Weights of a small mixture-of-experts language model, trained from scratch on English Wikipedia.
Experts: 2 picks a token, a softmax router.
Training: a variant of Adam for the experts, 328M tokens, 5011 steps.
Below are experts of layer 2 (counted from 0) of a mixture-of-experts language model. Rows are named router (the router's row for the expert), up (a neuron's input weights, with its number) and show model dimensions 96-191. Each number is 500 + 40 x the weight over its row's rms, rounded and kept within 0 to 999. Numbers have three digits each.
Before each expert's rows: a language model's description of what the expert responds to. This comes from a sample of Wikipedia text that the model never trained on.

# expert 17
Verb stems after auxiliaries. Main verbs or verb stems after to, was, is or being, often before -ed or -ing, such as implement(ed), reveal(ed), seen, allow.
router:478477505436460440495543518475541513562557479492454556525515541458502526544407553570539495536532517511528516577539510473453476418524472514462502491455537508539527483569454516538460455456429486433566564462488532501554519469498489449505491548554470528480472487546498500479479530540487446595
up0:453498499505509528482484520495479509618528541515519484501536570500592506502572545481498523542487474539507506532484532485477516451517531519558493452525466484505449555466498501492564579492476460475524514471491527493547577492524469478492487481479468558478479484596533580417494506589513507497
up1:516577522503543503568499490564469516527521519460444553504484499425516483508481504480522439487462485563584448574550535487467424521513484562489502504554450492520513470528523547492491520447576439528512467514486526495470544479501475486443466469506483475554539432485423539526481468501505438517
up2:461521539507490492448495488449488551497494535493534464529451493507494413511466550478497425440507512402499509459525459517469481580498529450567556531479538480593490498517541533572427546454492548413496532538502475478510518426546457491522519546473447490491540492546540515444530497418611468466
up3:495430489491446524536472454488475532484515448523570485515507535507556481526442448561492517495502522518484560556540596420587505454497466524493478533578506464536479494487567512479538542470502530474546506486513538436445459442541478484405523565494541545574473514523492601471548592505480527521
up4:484501524606454502526570579503484570560386486435516517503448547488465418439500477587471467490448542450478509469531539511494443392505500542528434508534610517545536511538458534511435520536465547495531430486501495458502518496525499483468494534476428451493436486509513507453562508511449445579
up5:496517438524516504451484503470483512519497525490490523486594450586469410506480537499529480514525456518503527504485461453447485492479520428452528489485442525516559448561439578482459399515539489458469530465460529569550490461480482562511525458509438562527441518466500550561477598467498484428
up6:498518450431467553460548524515473485426442505465547431488500490491449534521465517450507440444479532552457486566546488419500494619493504467481500536491576525490480475445449474523521473455482501489536456477519498513496488525483516540449423445518479484477593482531529535475440488507503489531
up7:453530450497479542515571538543488525569525500451450516484470510574436445480480415472386504536494467510515540504493462472563485456446539442527516424446466526382528497495490522514532465505554463469493526522544534462479486465513543528547495579572543447507468495490507496504475513537478470412
up8:472572456500490468538457487428448514568481448545543506507521372439560464402540456546504437481442486536505478521460461443497460539532495469467485478498467509443495501497467559500562456425527505479478453497510529493423467482511559536486528528445471486499433451505522511401466448485516462490
up9:488497502524530478459518477469516607414478531467572466484494468525422455505502542437532478514482568554557557445557497527428456549473462421508515578542508471514536543524482461489450497511449504481441595510477468516516461505495470429517509491462439551513561490600503481510476552448428504535
up10:498494523496470552516521492477465516549560506489537449552506621523485475481530464521524399454460558500498484487481528449526426434481498551488416461505527549483510545514524504518511559522524523488500413466463483446543466454530526494510547586541446501463494472488491502517455453562501486526
up11:493437530502395444433471477479448578529558494518520481459568521515460491527501506567492459502491467477520524525545491459447485454481504497436471517474540465527543579538480438541466491486464538480556474511473497545505586445501546420496463430462484592518490510504544554570508597527542480493
up12:492521628436511474551447481512514540522478439545562490448520514503483443513474464497582441509482484484499504520457595470515507471549459500527522529528551460461422484519475539559434525464469534536466544545418523465467487527518539453467539532461526546462484509411466452460524527516517492487
up13:462559463500514555494482591481434504499588526487493459479511530582490464542478442525536472578542562517516496568526541551493515498556471506563480494471569438452524543516508463504461544531485514499534493477428460506486516521519556466436491440513498451512514521446584488463532421461518533513
up14:517482494525492531476522443497507507588506519444467476507523585470551519524533529531465436520414516509496531488465531438542462366446478492565506506488478522533557552548437515444564574536501456490519503535469515558494517466445496527556528540488447530501505459511478533454505521553477489520
up15:517507475491505480540488421503478552512504458491511490466464485478493475531509457484486504535499533524522515465492521570431540598513613535442563510493491545448420546519536498515533511465557498510509515523484545560454537523477466484503566456440434478445550526429556502432485420512499568503
up16:553520572513487430509458477473531507507563539554504478503468510489521445470469489541504387437484549505526495453523466472488461525497518499466522474431512487494566439533494530484502469486503497480513485583425518511520534457467480482498393547554523580538526455533531534537484502449529431589
up17:467509481484504516496489486466502485426530438553530484466582495553603508479482511492508433463492575496534534486519445512557505504511532471534546559507550430564524506512503496512557543514493482402552547503534473495425523464446518588508601488476520455460442505541428491483489496520568514470
up18:539493524510406468549509462586490544497497497485498433443502512562477486575482434470458508499489564498551470508496543486545486520468471481477512516546558504443449511528545536530470495551496528561446518533550471444536512513573470538437514521541509495468462511581457502522565462476452434503
up19:531517510483451490520519519546516521452525581396508495503410514439569509488531511411437480494509506514495477538469489501511496550517521472506561527529537456540452540451499497423519514447479541504448502492535560492578532555496467479450502529428443507529525535461432519482561438526550550552
up20:469452485539549470449471485476499516514469481514480480521587589430517522485476506492501462503458468470529514495486545531512470533543538472475518405545392539530498490436502537485536459509497397446478518540515548485557497494557495459547534468569508549487523509547463560487473472592497443486
up21:511500453584534504501498511488544552480470458525513511538522480523481518475531515512393505494497484430538493531435521500549555462490544469509517520580451509487526481533432539526453487530546467510537500582482536533518564491529443499418501499485494497579565506425517500456538482517459376536
up22:548465559462488511502578458519493545532558478506488497500488568560550440505500451491485462492454461452582482554526525385505482491534530497497501487556454492487463569443551498541531532546458527546491492526474511480506445481483504458462542518506441554553457464506515527598459421486473508496
up23:523478503496442458422577516499518531498546413477502481502445508528455565534516466605525478493466478520517506529596497516448494450581535502535488511503545472460531445527461482452395541451468473552538470479521467538446458465450436443524525588460554473468518541454431533474477578513497471481
up24:533512499463534432521543480451516481514520532503488547507542508521510492450450485556514503467461511540518540472591453463494548484530578564472506528467411484497508460538465564426450485523484528485556483441402454489469479515501438466440545542526512505508496492525510578456454543536478513476
up25:481470525517527507607506516504507494461481563543520485490492571542491528548440493441424507502485504493546473557507504551471506574502431509454506500507528487502557450578570528555515438444558455475447463481477540491492419497482477495601516465554398498509490507486453517473479535477504491485
up26:495577459435525516406546457484434506456528452574503473481470499540537427469510507493499465557537556538608519502498530556497473516501604492546512539469487464580480526490526525509519560534474530437479544441532489433457503468528441539484527519468417527446488510543521471486489519507528447542
up27:514574522496550522499496454495517535560491510461508542516509457528525537529457528491568473560473477479583501536592568388496410501498471543478556474476532492481403518548525527534487502449536546471502502572488533517460501424494544422480501534494425479442482447498479539395456487527482461488
up28:539482444492434421536527548583479607485517504501502535484473515507422474479472484474446546474498521439517506622575531473504525487499500445525440494553514489524508443490463480523466505548504442584484583522553500557506489511491472439415499496461472489493522482554506467509593538529474475468
up29:470504443503549586449549454519505550505500466503482534486481558461529576525503544484522524551470591453543532513452505466477505507540480519530437504497499537447563526442513548504509516513493421473470435584507547542472478436453492568550425544532511507459475468513489513564524471519450459491
up30:499437494539572508445492507466484555595495552580473489500536483478538483515488492468530543519507531501464478448421534454500526537454507477497504472423603512526443524528472462490520486490547483523530569562506428471565476509465536485451549520537442500486509496533579541542489460472433519511
up31:493465535487482452477552526502537563505548452499482502443539573553504477481532462451460577534533524441494481533459564422538477400506454516440442519454548500447484523448533439494431530455468520445446537512492424504466480479502450411479504504531456465404511516470524553454510539506533470530
up32:548551471451444492444507498541504576515505457502551519494562541498510451472554477528591505477504563481556491450520563466412484482555500545502496502492530424524553523509495488584577563566479528525504464453498459468480475561445538469487549490527463534498469522426504538510490458525538541502
up33:431552460468526473535486483540525464576463497481533461491438484488583463494465537484490477549486492525493502458481470530431508517507484480479539543502488562591540498496466518529492494494500530485534501507467493521509541461483470570485559475461492364524526467433501530505585492474539474480
up34:522602553474562491514579445499405542525607464437502525518498543447558522500511462567512553544509534510505482568542427449525532448511488566453416508509442504541489502508485532525517531559503527489491490511499465483501482430503527453485403474490451520553437518566484526511506523548547517533
up35:510415503502522491545446509518509453478512520494506436486524453558531523469523466500424479501474494386511478534537515496533558453516467505442562479423460540517495488550480478571505552598530550614501444497499523548479546532543622493463555504472507550492515502555483527484486541490414469444
up36:554569553473474497500496483480513500482457492483503498514479440552485474527463439536510496536538522523469559461498448531498458504506508461500605547504435431510562540553473518516473475488441546518520538514466443493439489572484511472464493474490451477509519533507522458483473522482536448498
up37:540488405512494517492494475505486561516550497518524501513502536537512494548510531437485522463538551484511479555509479522542524563478515484496550479487526482592440494491514558501575527528468505475510586479512470401521509515435488477450532482507442435534567515536535491555552460532493466511
up38:490484479443493471429534545485547540585478415478461600458523500477493568468482548472530580472471476445521481465456511546499447510516553471497521484488454492438507525533493507435454439445483377526485547474460460511478496476519436463498469518524507470532492499572488536538508534514519526494
up39:578538535520527464484361500457491471459553506523551515541524467485466471540502533457473590494526489458485505484477504467461435500511504545485556403501494557550512453576504567488454458435524452455495529541514472501542494460520474490497467520525453530513549518435565478482468483437460546509
up40:511481529481460524531495554503509467513510515465556523473540538470448470509469559498509471443489551477484531527459485483492518410468461525509530542500456384479554493590468508569481503468515513451496534536448510508548470523552463472466575514667465507526506538522551477506480493479486506473
up41:530550498486497474474525508492488524535453447518492470513466465472502513493497460502542575466484501448517447533538593558526511465524442529533446514475514535552486565494503524568444423441470502482475500514547529510491498511535513438507478470437515503551566537484578472546529412514559486483
up42:503603453507447488532538544542462518465485486533495441496495515567499496550444497502495550476550461489418534448451498485496549514455495497479459505441456541576495501510510523511509541490415519508505548524482609435534450477400461432493443536475454448510524495452535501477513454488528463492
up43:560464556540490506506466454544590459533543538524491540455521506518473542474461521574493548491475499497562529410496492507457466461506519456520533501490418573562474510567501497462440551504482522499492423507446503502534561504518446548479409515482488499559460489438499519540506526504488493514
up44:466494558505542421419510546494502492464546473496502516521534576475518489506481429574513483539545494396507517474477550501498489429499467449459423553471520479463586560498535508490484469461448529463547533508470478510516462541490494561515487456459434501504516478492597472570463448529547453497
up45:460553490505465496502493534498402551494486484464475498541506442524579450466457420542520508544519491508478492515462442503430557432520486454554525458504462493546526532538498558502567433444472471538493520494492550481459460495441497520457455569537485447476457527487584536444478475525511465527
up46:512544482529486554472454465490445526545517516465525487526495541529563499515449558541490534510465455482478475563539411545534522463496526467494578496489526536546534488534522508516529449528504505468457499474473452469497450479420528540471475503503453529472454530531534472497611534515571491504
up47:528453499536421520402451527557489558514521473545472468530579512483415486600504488490444530517528512490492529515521503423489480464437544507469487530512500519559455519578511473546537550480515499485476522569496546528480547464588529461555491495543403456553459521555534568585509455462453491463
up48:528419460540530488514500467473502552497425512434539516489501558473528534503453542465512534475493531539528492499510466461464562545545549459434514547502483488490550492451542500443455391491532537536465502454501426584499530524559491436491527550470505539477513459544511557510478479412499437555
up49:512491522480518448464496466467526428488443445422505545469511561487451529477471535451562508569485506539513471475478455444553494534513468416485484529519492515511498520527505543493487488538475534455475535496538505473488467448497464478498450516560574508487461551559460570485462500441500468523
up50:439539480525496497437563599496487521484460474515476492430554488548481471531508516545463485538543531485447489482516503389460487512468540560469499525538572523543507526465515472463502529488459533492506533475512466449589502487480492442500469475490424442512444486509501524562490566384574527517
up51:512466476493434438434444516467531500485486511460488530517542492539486539477451580490444551505473541503553537465484450514500467473480615467509505538490500514560465547531504560565489552521497532464531504463506525505477474460479444591569480484485492456510547525436468466554512476434480437505
up52:488438530583501481483468451495572495538522497474478576503500521462439444503477512494575511494461501523548518464537561511451543443464493459485507539480517502485586468527478490495446492455492496556505499497428466450460550487490511472548488435501535509460496509500529483517497546463474472517
up53:499462441504481494488483511496571599529509468474523533542512456543481496466429503467524565499511485489502495559620448522469453521462526524482501390484497575520547503511499539510534501482482508403541517437540480524489440430491497466468528495448497487569490485511483498496467475512486514553
up54:506461541467543496489557521426545473469466483491482535413565496473485537511480500506526546472454525418580515483440593486451550519503461463468578594472553447467490456579513485484511492542513492535550507546410479424540538518471514483503467524538521541549514465547504488485450518535541396503
up55:489518477468463488543514381462490449480540447521522536517464485497478487540464530446561497519463503493539531523464559502483503462436454465525475521553518477518494453434458530441537528509508457455478536496485505510532479463584471510534519512567538521404547566530474468484491504459504528553
up56:463539490441517541491460482494482479556513469551492521523472451509520588496508536449512533499479439472515499461535446564422489493540496437472523550466490480522482484455550495498473454491496523519553534524468508533461538556493528502479460505428502578481473463499522461530500428488439468469
up57:438524460496486531518545469508545487509481508482513502454498474470460470421472445511545475547485485514553436516542506527483460479482531488501511460506476534527527468510564468495578523481482471510502369519502457570533525526554548501559513533484542558481497473481553476426494535482445467550
up58:527541470503513549478556447505597474515449484473463510490507524531559509484491528488591543518513483491576491492450490464538493477440512490509456450482497557473541520477516535477545514430507531496528454450475442562520476434427532473555442523525467471481442474477509518496469463489485506609
up59:465521494509484500466534465518487524498487494538467444497480483509504505500604543509480495530519513474498465549466487524504517560507525509472564490493435556617457541481548569471514510542461458466530503437469543426554503437448508461498427484456446426574493491465525467535486386539496505492
up60:486465505526473479475501576471524492557501476462530496494558449441455532521536477531531457487487498436521448508480432505424471527467560446520565449434541454502481461460532531463519477505520516504597554486553497572461518563423532537470518521491485535532496531524463513602499443454419478409
up61:553498473581514474511505380478588490498482615508494503465546506458432500529478515492503490432473528440566490478496507471451486491462565492465500496447384501553512502502494509460405523511483495483532536522435498472543570517549493520581462442528518517554475479481545544464510495520571408474
up62:434599489514522489410461437525523453543526550437478466485535544501558511557518535448496442544541471531568509495490440467484501438525525524456541498458555440583518518548489525501489529511549488457436476459483500510458449502493493495511514486541521599443541473459492493409463498489483561522
up63:415553454477487528429542503490569453543476489435496492430514564563517531521489502484505554568495514473526583468471518442563489395493524479510522481519550480494471534488446462472476502560505437460496453497520544479555469506539541467554482510477538480465509512470517510530499561514454576432
up64:459444450512417442455457585573482585479515543510513502495570511535567525471493473540524478489521504502534529503465558477537528509463512524506442522516521446519495459542508494492499568485544512461518496526514503424421541429491440568494456529500494430555489542527471581454515473466486501456
up65:515480446472522508483486561495431593560535449467490578506547470510494571602456508558476517544548524477483511572491420525517505487526496454584509468471566498508497508501508462491619511485477539487501526436482493489526528500513477513484511525565433478495481440533526481528511487475533482495
up66:581477550480454502489490523522358475513566510479484446438503461482556506592483484469449457554497563426520478515479506504448416545513501492446480510522501440450611505478480577504534499497496489518466519456497510498478448509470467467523454485527433555414479512520490498482551457516481505513
up67:493509525459524471517507478489444501502493493480496444557501531525574531539494484489482433520508436505526476472532499484542472526528496478540436500564518523533434499555545554409530573470491541491450500487491464527501475471500565549510494505526432534497542576481546515522511462547395502459
up68:502463529536473506438476516538474551488496491499531458504493575433446516628475493466514547498544541480483484545592530475519482458547522511443499543483549532528483517476582520534478574456522451509487548466515452539524536478484556559463501492457460507487548485517503491542537428549536492464
up69:449562532480445511433518511541466465466507514476566473486473532476524454476540519475509541560502484497565460519475515482488470474528498553558467490535453453578455501477518447458459537416493439451541543472495517562460467511570482604535475480558490532462447507471534491467471548505527495466
up70:462490448518466502445463440434534521483526452498540472515507436521475468471583438473487515442490483467528527498527495517516443499533573539530569499525477491553472566493513481579510523434525523481430529473491522488506476516568425460532474482534481517517510513461479479490474507455536519516
up71:477515484517540441482502484502428549462508496466476500540505468501451518534527550501472530566518534481472500508553513458466543493568488469490544494474508522552529448535512501475527487539485537469479506530522531530496511421570526518538486438442560525495504437563578561464441527452555451499
up72:463517476510451576450502491532518536559418578468475481448527567518401512469516447510440484509508525493483571523497518464523479461471533462490501457538472409443493479488543524537514557619469450553468506518499480459496477520502545602566424471510532512496478450509504540525604481506500515448
up73:475460492445474558535509400495520525477553510505566560509488500609582444477474590452527537491479503516461538575567476449478553498508465399512425582445499515493466491516505457520529553526580455486497530525512515420508454452572455493485498488525467549493480508539540500548497507501507539551
up74:459516438528453468506458537496475566520526481401542479491547516505527524458476525440461475496517523517527575534544513466517450568503531492494441491528525415632510542509467484481495501466485499518506563506509508474489558531454466501461434474493468493448547576528534500476582503512529494491
up75:501441474491449495503409519469432520497479491498477531476571421450487547544508613496461539502527484548495515489492464465441509549482533503513580519603543470497532495473486521483527503448473549419471512438476595541512451512520453459463504463516470489540477545527507521540516454507506492558
up76:523474541509446453555437509492422488532525508516540556505550562514512456458464521561469477484485466509502498545514475491445444453465524490511500466490554459491506506556487536588498521471512551441538535477542605537507532413508549498501521527540451493587464506595511544418479499482513457537
up77:445480439507530467523495389498588499488530586482480493524481477420569490495457536486477474515467516446513447517532516530440505491499527485546525545547432469594497482538564543538397476574480468463478532525432544449481545534502500485436539474507480533508458479443503480461533578452487495509
up78:569414479503517537535531448481510526537545620514494561524515520555568512512470555517520446494511553539511545453459450482551544547446517488484570623476531405493524445533478487492500486460522592474537533511488438525515480472475481478476567480569482460515519460521551518484528506517531456518
up79:449469503509484527459463550525539534493493472501513526416489485486444403492476488540560545568537518563547566490493514471546470404464539492543498489493544435450483460466469497555472519516435455550480479483530537509483479437519437552555517461504474469498504530456550539484495463491546523534
up80:488460557479456459484521510503462598488541509503465559512503416438529487561554513424559540546483537440516452538491498506469511510496496482524518537470599474498494508572540517546498454425501484491563513468451462560487455455463460548481505604456556541488479480504556500405445456556516468494
up81:505461531555536520471468506521520451544528416473495468471530518481510517441589455479537549596444519484518466529520509573471524484543525501511482479508375504468439505473552512521551568489497450548567478536504496546533500552525539511510463483515484540476454501485518519515519493571495551453
up82:510451620459478478557574502500508542487500507606511536474541545540450466503486507514488444487526497482490472499500544458563510468469410526488512559509484497464441533502495474564525565521456547447564460511459462465446400492450515525481477519492492517505607549539545572534443557494484473503
up83:455482499507531497499520498560480473541487416562494534537508525478533530425441544521544482526435489499556507505501482521540463468455444487592467463508486482529493479454494576537538558398500434548466411575475495519446439492531512519485505577534525534500428446534545501415459515486480494462
up84:492527540462523512482543448476485469566489540483486516465405455463489450544503551496563513522480487499458507425542528470536523617449478541455470481453526531589480513549544444481456501536541555488577477460457475441501443485497521461531483546489490487492592574554547477477478466497457456509
up85:443536467543458539457567536552473473487502540569503438482511638483462521509544485460521499449485541494519475555506536517430447519523487460469501490514464502451451562517524457515445530502497429519467514529478539427498395459554506561561450421518490517464502524524488460508538460510402525507
up86:572584479502509463510567509517485556555562489542490503450507502542490512548457542515439482531467594527555531543529465528476446471532520548542370567468461434502484534497465446541495565598485574529551520514440511501514578509489529494574465520483475488538459551452484461545459454424488498456
up87:488510476490490492453405530530532492543489477475451544479564410510472494491563452522523482511496449493496464463486529439508489474551550457555476451519437494497442513529484488497466524434513473498505544494492532548504601508501506481433474467532527536492454521374584569479419563465439491467
up88:439502556516476507442377502451522479391515475496506470548525466428516504518584543426498566463476466521482493517501469510513494520522547522541487487511556577530416572483523513509473540559459400487521493477478457512450508533501540563528485417539433484469480526527508499471480468479458513462
up89:483474506511405531519464435444528468502456505482515516498535506470458582496475448519533490461459511540484558454483566451525544443505456492493428600598504424447525452460521494410494541442550448521522506449519570462460569482476484484492508535532541521471496512499451572503502512507481499484
up90:487574504490492445509535410498471569547473554547490495528476491533500476539441543531544471490498488465515500465544568472468554552469496470459531544464556522600438497565549517485503546473482536478501554545492582421463462443415494428479457565403470479431522442513577491460531462503505476505
up91:447479541507391485442415470526539462498499524484518466502566518508468445574485547542456559526516504467475451575533480561499505497526512418461483501513526430545536439471503434558429521471450470457513489461505531532534498438493521563579475463409531513495483504488462476487511514523624511424
up92:545591566495515493512555487539535535452541506507524413461515576554518474494545500461499520517466553484502547492487591436494458487465409607455475492545511511536436600567525544544545522482464521425499448468477527382467427476528502470545473524463428504502508504493525584501507438508448506510
up93:505520462475516517473566465510516599519495478577567502517520459526531531407490459476510554488494521513488544508506425437544534444495529472529495481442516549450469482524458476492493536534480486522475512533513536550538501446520491440453549482529449460596500547472442546415535465495445523540
up94:437449487496504543506529511503520414450496464501450475465508544455526529490441508470458416494477503494494462467451470575496453506450503502447439508489508531519417547520463572448568522535521565536517494499507520484567540533536522534522537505558474447510576557512486486488452507443477552528
up95:536520513447500465511549560522521559469530561487560526478506420459495492528485500505452485562514474434514500471440526522532528521495556440441498534512506448528462500555508509450473500447448530614502522443478510467516497537454510486408494519510508519470585545534465511536505431584506477541